{"d_model": 320, "d_expert": 256, "d_shared_expert": 0, "normalize_top_k": true, "routed_scale": 1.0, "balance_loss": 0.000123, "init_std_router": 0.0218, "vocab_size": 2048, "batch_tokens": 131072, "steps": 4744}
Below are experts of layer 8 (counted from 0) of a mixture-of-experts language model. Rows are named gate (a neuron's input weights, with its number), up (a neuron's input weights, with its number), down (a neuron's output weights, with its number) and show model dimensions 160-319. Each number is 128 + 32 x the weight over its row's rms, rounded and kept within 0 to 255.
Before each expert's rows: a language model's description of what the expert responds to. This comes from a sample of Wikipedia text that the model never trained on.

# expert 1
Description: Noun completions, media nouns. Word-final pieces and whole nouns naming media or entities, such as song, album, film, list, Award, plus possessive apostrophes and heading marks.
gate0 [167 119 126 113 126 133  42 150 145 111 109 121  79 171 137 145 124 150 122  90  56  78 149 103  81 140 106  82 131 129 155 104  73 108 140  88 167 154 114 194  96 127  95 110 149 151 136 121 107 118  75 131 137 144 128 111 126 151 113 161 128 161 158 167 125 139 142 161  83 142 108  72 122 154 149 117  92 151 100 182 103 138 159 117  87 168 134  78 134 159 143 132  87 226 137 109 132 141 111 124  75 132 126 102  83 178 130 151 191 117 165 162 152 107 174 166  99 137 142 104 198 165 141 164 165 115 109 123 114 202  81  91 161 159 127 141 136  86 129 126 108  80 141 100  73 172 138  75 109 103 117 118 124 156  92 156 156  21 124  95]
up0 [108 110 201 114 180 143 138  75 144 195  88 149 115 104  89 105 156 109 140 133 134 142 158  98 108 114 134 110 112 159 174 157 108  53 218 172  83  96 171 166 129 128 191 109 152 102 146 204 111  85  92 164 116 117 101 121  90 179 139 102 141 140 141 158 179 129 139 154  69 100  68 173 105 138 127 166 135  93  92  68 162 122 163  88  69 140 168 169 144 138 109 119 185 112 124  81 143 121  88  80 158  91 140 151  80  71 142 115 146 110 142 176  99  66 136 101 140 133 109 131 126  83  82 143 142 153 111  93 160  75 130  99 149 132  58 150 117  91 145 130 102 143 108 129 132 179 105 123 125 124 171 107 162 129 116 168 101 153 173 156]
down0 [125 108 117 169 156 139 134 119  78 153  89  84 153 155 136 137 133  56 136 151 173 102 131 120  83  92 175  92 147 168 136 119  96 147 143  30 128 109  98 109 143 137 115 106 141 177 176 138 111 147 140 132 113 141 128 154 115 180 176  97  97 161  92  83 124 140 125 154  94 104 108 113  75 151 105 162  59 140  93 166 155 135 165  83  79 125 118 126 116 120 117  75  92 178 129 144 162 180 157 184 164 129 116 137  89  64 155 144  98 152 182 203 142 131  93 127 106 148 139 131 137  71 115  97 150 139 111  91 144 112 110 148 144  88 125 160 138  69 104 149  88  67 110  77 121 185 159 111  96  76 132 135 121 104  93 169 164  89 140 144]

# expert 35
Description: Word endings in titles. Final pieces of words in names and titles, such as ers, ure, ment, plus symbols like † and accented letters.
gate0 [132 140 101 166 140 151  91 128 115  73 144 165 138 156 158 147 168 134 148 192  55 124 142 139 134 132 152 148 139 130 168 108 112 158 120  90 103 121  76 174 160 143 152 158 155 149 111 147  80 132 112 144 122 137 147  91 122  67  85 126 151  72 161 123 149  96  43 134 164 125 128 124 154 104  84 192 132 121  81 150  96  78 177 110 156 140   9 146 173 131 110 111 125 119  97 126  86 111 125 119  77  77 108 126 147  97 133 166  97 192 137 153 121 137  73 154 136  94 124 118 167 151 141 147 144 155 140 112 134  96 132 116 142 101 168 154 109 120 103 124  90 141 135 158 207 120  76 170 138  92 132 163 132 145 126  93 145 111 117 116]
up0 [122  70 180  70 106 129 148 113 140 193 112 155  83  67 107 125 115  96 158 116  78 105 159  76 115 123  93 182 153  89 117 129 121 119 131 104 162 127 169 102 125  72  96 125 165 188  78 129 185 151 108  83 120 139 117 113 115 171 147 110 166 131 156 110 147 181 177  99  90 112 129 146 140 185 179 125 132 172 124 159 147 171  94 162  89 104 121 121 121  65 176 155 173 132 152  99  82 116 156 203 129 139 158  92 156 151 111 105 119 133 173 129 156 147 113 127 134 154  91 174 140 106 107 118 114  72 140 157 168 143 129 135  87 150  86 105  99 130 111 138  95 116 141  98 125 199 154 152 147  92 167 186  42 170 164 149 171 135 162 168]
down0 [116 158 106 132 117 113 139 104 114 137 156 135 115 127 126 112 109 171 133 129 148 154 125 164 104 162 109 107 114 143 107 116 155 162 155 134  93 129  67 135 195  82  82  94 126 150 146 158  99 133 181 124 131 152 147  84 185 165 111 169  50 171 138 169 156 116 190 153 120 136 118  93 126 154 163  73 152 167 148 148 123 122  88 134  89 115 137  55 164 137 101 151 112 159  45 121 121 129 144 118 103 167 148 137 115 167 150 107  99 130 125  92 126  90 169 180 147 151 103 149 144 122 105 132 147 137 170 125 171 134 145 199 115 170 118 153 114 101 139 136 154 102  92 116  64 177 181 188 152 141 106  45 138  22 172 133 120 129 165 113]

# expert 24
Description: Prepositions. Prepositions following verbs or nouns in running prose, such as of, in, to, for, on, by, into, between.
gate2 [ 95 105  90 217 120 163 137 109 127 131 151 172  94 142 137 110 153 103 127  82  86 148 130 102  61 116 144 102 167 132 136 165  98  88  45 122 137 119 138 163 125  72 153 104 112  57 116 160  87  40  69 132 165 133 134 137 147 103 151 154 128 185 144 118  92 101 105 168 154 135 135 167  77 134 166 140 130  89 101 102  94 187 161 112 176 148 137 133 108 187 168 115 137 104  68 150 129 103 163 132 152  66  65 139 116 153  85 191 146 122 142  86 146 130 118 164 205 156 148 157 168  94 109 132 137 136 144 129 152 171 212 185 138 148  86 148 184  98 118 164 112 148 119  79 148  69 112 156  76 152 172 128 195 116  87 139 144 111 125 106]
up2 [162 134 101  82 144 176 147 136 101 171 137 115 116 132 122 188 121  99 157 125 140 181 105 185 164 112 166 159 102 150 169 127 146 160 190 134 146 151 126 129 121 173  49 135  85 170 143 159 177 159 152 167 122 143  70 162  62  83 117 149 118 152  70  68  97  76 106 121 106 138 114 131 111 145 123 129 115 138 175 151 174  90  66 156 112 137 103 102 162 147 121  72  84 157 102 133  83 116 119 134 114 117 131 133 147 128 197  94 140 140  96  99 155 132 160 121 138 142 121 115 125 165 135  67 105 140 145  98 134 126 127  99 114  93 131 100 135 158 128  82 153 105 152 144  84 141 119 170 191 139 152 171  68 125 126 161 110 151 133 147]
down2 [ 95 121 200 154 102 184 170  96 128 138 135 190 159 116 124  95 158 145 101 167 106 159 132 129 125 118 166 130  71  46  79  82 150 183 142 109 161  97 150 117 168 175 145 163 154 137 230 105 122 162 165 114 115 105 119  74 161 125 134  96 169 151 127 119 155 130 189 186 144 109 121 113 103  75 104 119 117  95  87 125 159  77 151 173  81 126 129 132 146 130 134 112  73  89 114 107 156 106 177 115  75 143 127 148 122 150 203 117  90 127 139 126  95 126 165 110 134 115 132 137 140 150 171 149 137  81  67 136 132 140 162 135  94  95 137 155  75 126 156 109 109 154  64 116  97 117 121 143 146  91 144  66 147 145  80 118 111 144  33 172]

# expert 25
Description: Sports seasons and years. Years and year endings in dates and sports contexts, such as 2002, 19|80, and words like League, Cup, Championship, season, team.
gate0 [198 106 153 120 104 160 139 126 107 131 144 101  93 102  71 178 126 108 179 152  88  84 117 134 155 133 133 123 138 103 145 156  96 127 110 140 160 130 112 159 148 174 155 145 149 139 128 161 147  92 103 119 127 132 115 124  66 106 162 105 105 181 180 115 163 119 177 100  86  98 125 151 163 147  96  79 162 117 102 135 112 112 207 175 111 146  79 104 176 131 111 158 117 159 116  89 151  85  98 126 174 185  55 186 125  92 208 109 205 121 152 148  84 145 125  82 138 173  96 216 149 101  99 125 141 117 141 120 115 135 145 138 127 206  82 151 145 161 138  82 145 135 156 109 168 101 138 183 114 123 146  89 105 143 167  89 155  98 135 132]
up0 [129 110 110 117 175 142 116 111 139 134  95 182 115 210 105 149 172  89 137 111 110 111  92 106 149 120  95 160  82 102 113 123 165 128 178 131  60 131 104 146 145 171  95 139 101 119 151 161 124 131 132  42  95  96 103 140 147 129 231 104  65 215  82 164 141 154 118 136  92 123 116 130  80 135 135  95 143  93 125  98 154 157 117 182 188 113  69  91 161 172 221 179 155 169 158 150  88 155 111  63 138 149  98 147 130 162 152 110 104 128 122 161 173 146 152 224 114 133 147 125 255 114  85 120 136 168 118 161 127 111 112  81 159 135 147  99  77 130 177 126  75 114 160  81  92 108 113 133  86 123 129 110 112 143 134  73 104  87 159 132]
down0 [145 162 158 120 140 103 129 153 161 164 170 103 110 113 112 115  76 165 190 178 182  68 138 226 149  91 141  96 141 113 185 142 115 133 181 182 133  92 154 131 111 129 176 114  90 134 213 117  99 140  92 116 126 116 106 131 142 121 136  90 146  83 145 124 116  75 123  82 127 123 131 135 134 156 118 100 147 107 173 117 115  59  97 146 137 158 166 141 100  47 101 118 110 138 128 137 190 140 125 136 115 101 114 158 124 129 152  86 138 140  89 101  81 111 138 168  73 128  90 102 124 127 187  54 138 132 133 132  96 142 114 135  83 125 153  95 101 106 130  89  94 129 115 112  66 156 115 121 166 136 102  84 126 117 141 175 163 157 132  90]

# expert 38
Description: Single consonant letters. Lone letters n, l, t, r and short pieces ar, ur, ol mid-word, e.g. to-l-d, kn-ar-r, s-ur-vivors, lear-n.
gate0 [100 120 136  78 102 182 104 109 123 136 135 161 115 164 113 106 134 126 189 157 120 156 113 134 145 110  79 172 120  49 174 119 160 191  66 149 183 120  92 104  83  97 139 151  91 189 119 169 115 160 154 121 194 150 130 185 142 129  95 128 210 144 163  86 119  88 123  89 139  97  90  71  88 123 154 142 160  93  92 116 113 151 111 102  88 127 164 126 138 113 137 102 111 105 144 152 146 108 188 104 130 122  85 136  65 151 112 154  55 107 129 139 173 152 130 145 105 164 111  82 114 147 120 110 129 133  86  90 116 202 146 114 101 157 159 150 159 147  66  86 133 106 167  90 172 162  38 114  79  99 141 171  90 157 105 172 115 132 109 120]
up0 [170 180 122 152 120 131 113 168 126 118 122 140 142  99 151 135  98 190 106 103 115 114  63 132 132 168 137  86 134 216  97 126 138 121 159 102  83 151 153 158 146 172 128  96 163 124 159  96 148 146 188 112  76 150 126  35 121 161 214 166  96 120 113 151 130 142 162 174 182 162 128  81 141 146  97 104 162 122 127 147  96  79 118 126 136 147 120 149 118 160 155 113 164 134 132 117 139 131 125 130 135  73 144 138 137  77  90 121 115 121 187  94  88 117  81 109 129 105 148 112 146 160 130 135 141 139 129 161 139  72 192 145 139 101 146 132 144  95 192 148 116 176 105 157 129 106 143  65 146 150  75 124 155  75 172 123 132 113 124 138]
down0 [114 155 146 119  90 132 116 146 114 143 132  69 187 111 104 165 190 108 136 127 165  85 118 135 125  85 146 124 118 122 145 139  99 110 129 118 131 153 100 140 116 155 114 117 149 134 104  99 186  49 180  41 198 122  94 121 163 152 155  79  75  42  99 139 143  71  86 123  86 175  52 184 101 129 187  93 130 104 137  80  73 152 143 136 116 111 119  99 177  77 174 101  57 101 160 101 139 110  85 173 158  88 128  52 110 109 117 180 146 113 127 122 164 172 107 118 177 130  97 139 155 108 103  91  56 105  91 129 136 110 127 157 145  91 109  93  80 131 129 126 135 165 166 138 147  83 108 131 171 102 130  94 120 114  26  72 167  81 131 141]

# expert 14
Description: Numbers and statistics. Digits, percent signs and plural s in census figures, election results and sports tables, e.g. 1.0%, 17,795, carries.
gate0 [153 106 114 156 184 125 102 175 128 179  99 104  91 169 140 100 165 156 161 118 171  85 149 121 159  44 125 133  86 151 165 169 170 183 154 113 141  76 118 111  65 179 127 164 133  94 117  81 172 102 114  83 109 130 166 152  92 111 168 118 128 185 123 112 189 121 124  89  69 124 117 106 107 173 140  77 120 155 174  90 149 130 130 119 135 199 148 110 128 132 121  85  89  74 167  54  93 175 148 150 142 123 153 118 221 172 133 103 125 135 168 125 177 132 173 155 108 139 101  93 160 126 105 143 128 142  64 143  83 144 143 132 157 127 176 122 129  90 155 139 111 185 107 178 152 155 117 157  98 153 138 142 112 157 172 128 188 149 143 163]
up0 [174 120  97 130 107 189 118 150  81 113 170 149 140 151 166 148 133 135 122 128 168 137 161 153 127  48 123  96 131  99 157 188 188 153 120 128 123 116 145 143  75 115 176 187  98 131 121 143 177 156  80  63  70 127 138 138 120 104 193 149 160 105 146 126 162 142  78 107  80 101 122 108 103 148 126 157 151 177 135  64 135 207  93  96 174 139 126 128 171 142 107  82 120 100 169 116  83 179 208  96 193 128 120 111 159  97 121 174 148 144 118 153 182 101 169  99 140  56 152 102 145 162 138 123 148 215 126 134 162 162 157 176 123 168 166 131 152 138 121 171 119 136 148 129 105 144 110 164 166 136 117 123 130 114 166 160 120 106 152 136]
down0 [120  93  88 186 109  92 128 132 112 141 100 171 118 151 113 162  82 113 117 121 144 136  83 118 129 149 117 198 151 110 174 139 103 105 150  96 134 194 115 144 154 100 148 107 173 161 102  96 115 146 109 105 125 114 102 102 122 144 151 181 122 159  64 111 134  83 116 171 163 163 148  96 100  86 170 148 134 126 157  59 150 131 131 103 170 164 185 109 163 150 128 107 190 141 202 137 148 140 166  45 103 141 130 143 135 126 111 131 184 120 133 159  85 116 125 173 129  99 164 119 142 115  61  88 123 105 134  39 174 166  98 137  91 164 142 127 147 146 107 106  88 112 197 112 161  95 116 115 163 130 177 151 175 131 156 103 131  77  93 115]

# expert 9
Description: Short lowercase word-openers. One- or two-letter word-initial pieces after articles or prepositions, such as a in aspect, f, ma, me, Bo in Bolivia.
gate0 [133 138 137 149  91 152 130 101 122  90 155 146 120 116 105 178 154 131 167  78 108  93 159 124 136 137 152 136 166 126 140 106 179 141 206 116  68 128 140  73 102 157 101 120 144 145  93 114 112 172 139 167  89 104 163  91 153 141 129  85 108 180 125 136  97 104 128 137 140 104 113  89  72 146 152 145 153 112 128 130 142 155 116 119  84 113  64 135 120  93 223 118 157 113 103 140 146  97 158 113  97  94 163 143 137 125 110 207 146 114 123 149 135 137 135  99 158  78  98 179 113 158 143 137  77 137 177 105 189  70 118  75 143 158 145  91 149  88 111 137  89  88 118  87 168 190 157  60 114 136 125 150 124 147 111 122  97  93  69 166]
up0 [125 123 155 150 108 198  68 109 170 162  77 120 156 134 106 149 120 132 122  53 126 102 113 114  98 177 165 186 157  91 120 108 124 141 108 160 118 187 136  93  64  95 114 135  79 107 148 118 118 126 123 110 186 167 142 136 149 170 196  83  83  98 138 147 108 100 148 113 164  79 142 128  86 126 121  97 153  84 177 117 152 155 114 134  92 127  74 114 143 100 139  98 152 147 127 124 100  97 159 131  73 104 163 172 157 144 153 150 116 149  98 110 108  78 126 177 132 126 156 101 112 169 116 163  75 114  76 131 169  90 118 108 129  84 143 132 175 131 159 128 161  99  74 104 191 134  91 171 126  81 116 175 109 128 153 189 161 125 144  77]
down0 [ 89 151  77 141 128 137 135 102 182 163 114 149 121 148 171 122 155 110 162 155 182 185  80 110 128 149 139  94 190 161  97  73  88  77 127  98 155 140  94 120 126  81 119 147 122 140 111 121 127 188  71 102  53  84 166 156 133 124 129 152 121 119  61 137 135 123 100 121 141 102 161 187 103 120 144 113 119 140  94 150  69 162 100 106 141 118 118 113 136 131 120 130 111 136 159 196 143 129 137 126 141  87 114 122 138 123 174 106 187 186 154  92 197  80 108 150  88  72 110 127 136  93 125  86 113 125  61 182 177  85 175 132  97 112 181  61 171 124 112 116 121 197 151 173  95 123 134 126 131 147 122 112  94 127 132 126 120 150 160 129]

# expert 23
Description: Lowercase word-initial clusters. Word-opening pieces like C, St, st, p, ex, sp, un, ch starting words such as Crossover, St. Louis, stiff.
gate0 [129 120 129 141 129 182  98 192 106  83 187 162 104 133  91 133 118  92 127 175 103  66 129 154 100 102 198 150 113  77 136 145 147 126 146 159 104 144 144 134 158 116 121 161 136 131 149 109 225  85 123 101 162  96 151 100 164 158 125 153  98 110  28 116 105 117 136  89 119 123 140 108 170 157 132 107 162 142 228  46  89 118 122 115 109 156 114 163 132 138  55 137 130  87 117  81 164 103 191 106  46 181 127 128 129  90 126 117 129 174  93 113 115  81 122 141 104 115 116 144 100 149 138 137  97 132 122 101  65  65 219  92 149 121 151 111  99 167 117 106 196  88 108 176 119 108 126 151 133 101 145 118 161 140  97 101 125 114 113 189]
up0 [116 113 130 103 118 116 115 150 101 163 137 120 140 125 176 131 104 133 142 102 170 161 152 156 125 132  92 100 137 172 177  94 135 129 122  89 143 151  88 143  77 164 127 127 120 147 113 105 117 249 142 140  92 139  93 136 129 106 137 100 106 166 126 115  99 144 174 119 143 139 148 151  89 141  88 102 116 191 146  91 131 136 150 150  78 118 135  96 119 107 179 170 107 136 124  78 102 164 135 110 189 144 106 144  93 108 155 135 156  82 159 171 224 134 100  96  96 105 102  80 107 161 136  84 177 120 116 143 122 186 102 140 116 151  96 134 131  62 158 169  91 137 123 131 184 149 155  95 129 102 166 109 123 138 173 145 132 111 137 134]
down0 [173 140 164 131 191  64 135 115 122 127  66  64 154 163 142 102 137  93 160 137  92 137 171 112 171 143  83 121 130  98 114 193 209 155  71 159 195  97  72 133 174 105 108 139 108 108 124 189 145 136 100 110 108 131 143 120  97 131  94  94 119 120 111 155 148 198 148 183 174 156 143 142 118 167 127 141  75 121 115 201  79 130  98 104 116 185 126 166 133 179 138 103  94 143  94 125 156 103 146 157 140 141 117 133 149 105 132 121  92 104 139  97  91 142 112 111 160 113 111 191 183  88 107 169 108 165 195  87 144 111  84 120 127 160 148 154 162 112 109 166 138  73 134 152 101 139 113 138 137 152 122 101  88  69 131 129 112  99 145 189]

# expert 26
Description: Directions and separators. Compass words North, South, west and adjectives high, small, plus list separators and, |, colons, hyphens in tables and lists.
gate2 [160  64 178 101 151 144 101 171 125 149 187  86  99 126 119 118  96 114 181 175 128 179 153 109 124 114 106  87 120 190  96 128 132 138 164  86 101 107  73 124  59  88 140 135 121 144 127 171 111 136  80 114 152 129 136 119  97 137 103 109 127 159 129 122 229 109 133  74 150 139 125 121 131 212  65 175 146 129 145 161  78 122  59 107  96 123 148  49 163 142 104 122 139  95 186  96 168 167 130  82 145 140 109 143 135 166 133  78  82  85 155 139 227 153 164 107 131 130 104  78 137 125 185 148 151 133 128 106 144 136  66 202 143 106 135 122 152 111 157 109  92 119 163 142 114 170  91  99 137 121 143 101 191 129 121  97 162 159 111 104]
up2 [150 133 102 108 206 129 119 150 130 109 129 142 237 113 153 121  97 142 151 104 143  48  98 122 101 142 109 121 136 108 158  95 103 112 148 129 163 126 183 100  99 148 120  87 168 121  81 121 150  99 128 166 104 129 140 142 173 182 196 153 152 148  67 112 139  99 106 114 140 133 103 152 137 125 105  65 156 173 116 171  54  81 122 175 135 109 126 142  69 139 133 174 172 176  96 117 121  87 110 127 158 185  88 117  95 174 115 112 125 182 130 199 187 153 146  99  36 177 156  55 154 148 138 151 147 117 177 145 107 130 101 135 134 144 143  88 129 122 137  66  95 127 124 126  91 139 191 174 132 162 138 169 127 174 102  85 155 114 102 109]
down2 [197 129 124  65  82  83  86 199 139 123 158 108  86  70 118 145 185 110 134 114 129 111 114 158 130 133 177 147  92 128 180 153 168 170 157  97 131 133  50 138 148 199 165  99 116 121  80 121 104  74  98 160 122  62  58 102  72  80 166 122 148  96 122 145  90 119 126  94  82 154  73 104  90 123 152  88 109 102 167 156 157  82 140 169 190 130 170 105 126 135 123  58 164  80 181 147  98 122 154 165 121 116 110 169 173 181  44 118 123 115 121 133 146  62 148 149  67 129 117  98 178 128 132 128 136 145 133 150 149 132 148  86 183 137 138 112 169 129  81  71 104 159  83 137 100 104 148  94 106  76 121 160  88 103 217  84 142 135 176 123]

# expert 11
Description: Numbers in tables. Number tokens, often a number's first digits, in tables, stat lists, dates and coordinates, e.g. 19, 1, 3, (18.
gate0 [157 126 138 173 123 125 129  78 161 111 143 113 130 141  65 114 125 131 152 121  82  89 127 144 167 126 146  87 167 119 173  84 109  73 118 153 138  93  95 121 124  85 125  90 137  79 131 102 161 130   8  77 106 156  62 128  79 138 133  98 133 116 132 177 122  51 108 149 106  95  80 109 158 156 117  91 137 126 127 172 120 136 169 103 158 100 168 132  98 106 166 169 130 112 122  80 133  58 162 106 154 108  91 102  67 124 126 106 142 166 172 123 120 152 156 142  84 202 137 167 112  47 216 160 152  64 166 208 131 154 119 138  88  97  99 101 173 137 128 110  94 173  84 110 119  60  91 112 150 114 153 166 142 177 122 158 149 132 106 154]
up0 [159  98 141 104 197 152 126 197 120 130 122 131 116 117 117 144  91 121 132 143 186 142 117 145 112  82 139 153 104 196 108 128 145 138 136 134 116 111 162 127 132 151  54 187 145 134 154 131 162 109 223 153 181 111 137 172 144 115 124 126 175  98 101 123  95 152  81 144 196 143 132 128 123 122 146 157 116 134 172 107 134 134 146 161 135 150 152 107 128 117 144 117 124  86 103 159 105 154 134 163 170 148 200 168 135  88  72 152  96 107 118 117 138 116 114 169 115 110 120  92 152 179 112 127 126 156  85 103 103 132 167 185 194 108 128 160  99  86 119 117 136  96 132 177 108 151 139 117  93 119 131 138 143  82 134 118 121 137 100 149]
down0 [ 54 184 177 132 154 104 120 116 155 113 140 125 144 118  57 140 107 157 157 109 175 175  97 120  91 144 105 179  90 164 185 129 212 183 173 188 109 147  99 150 138 127 130  54 119  77  91 141 128 148 101 139 119 132 145 170 132  95 174 151 132 153 194 107 145 135 122 125  90 129 148 150 138 127 166  94 154 202  99 162 158 169 169 105 114 112  90 160 126 174 149 148 155  72 143 123  82 114 168 142 170 149  78 116  91 142 175 165 150  88 125 110 131 142 112 163 137 153 122 150  89  93 144  82 106 128 185 108 138 130  90 135 131 118 112 154  96 131 150  93  82  83  87 124 119 152 154 189 158 114 169 137  42 114 155 151 126 140 116 150]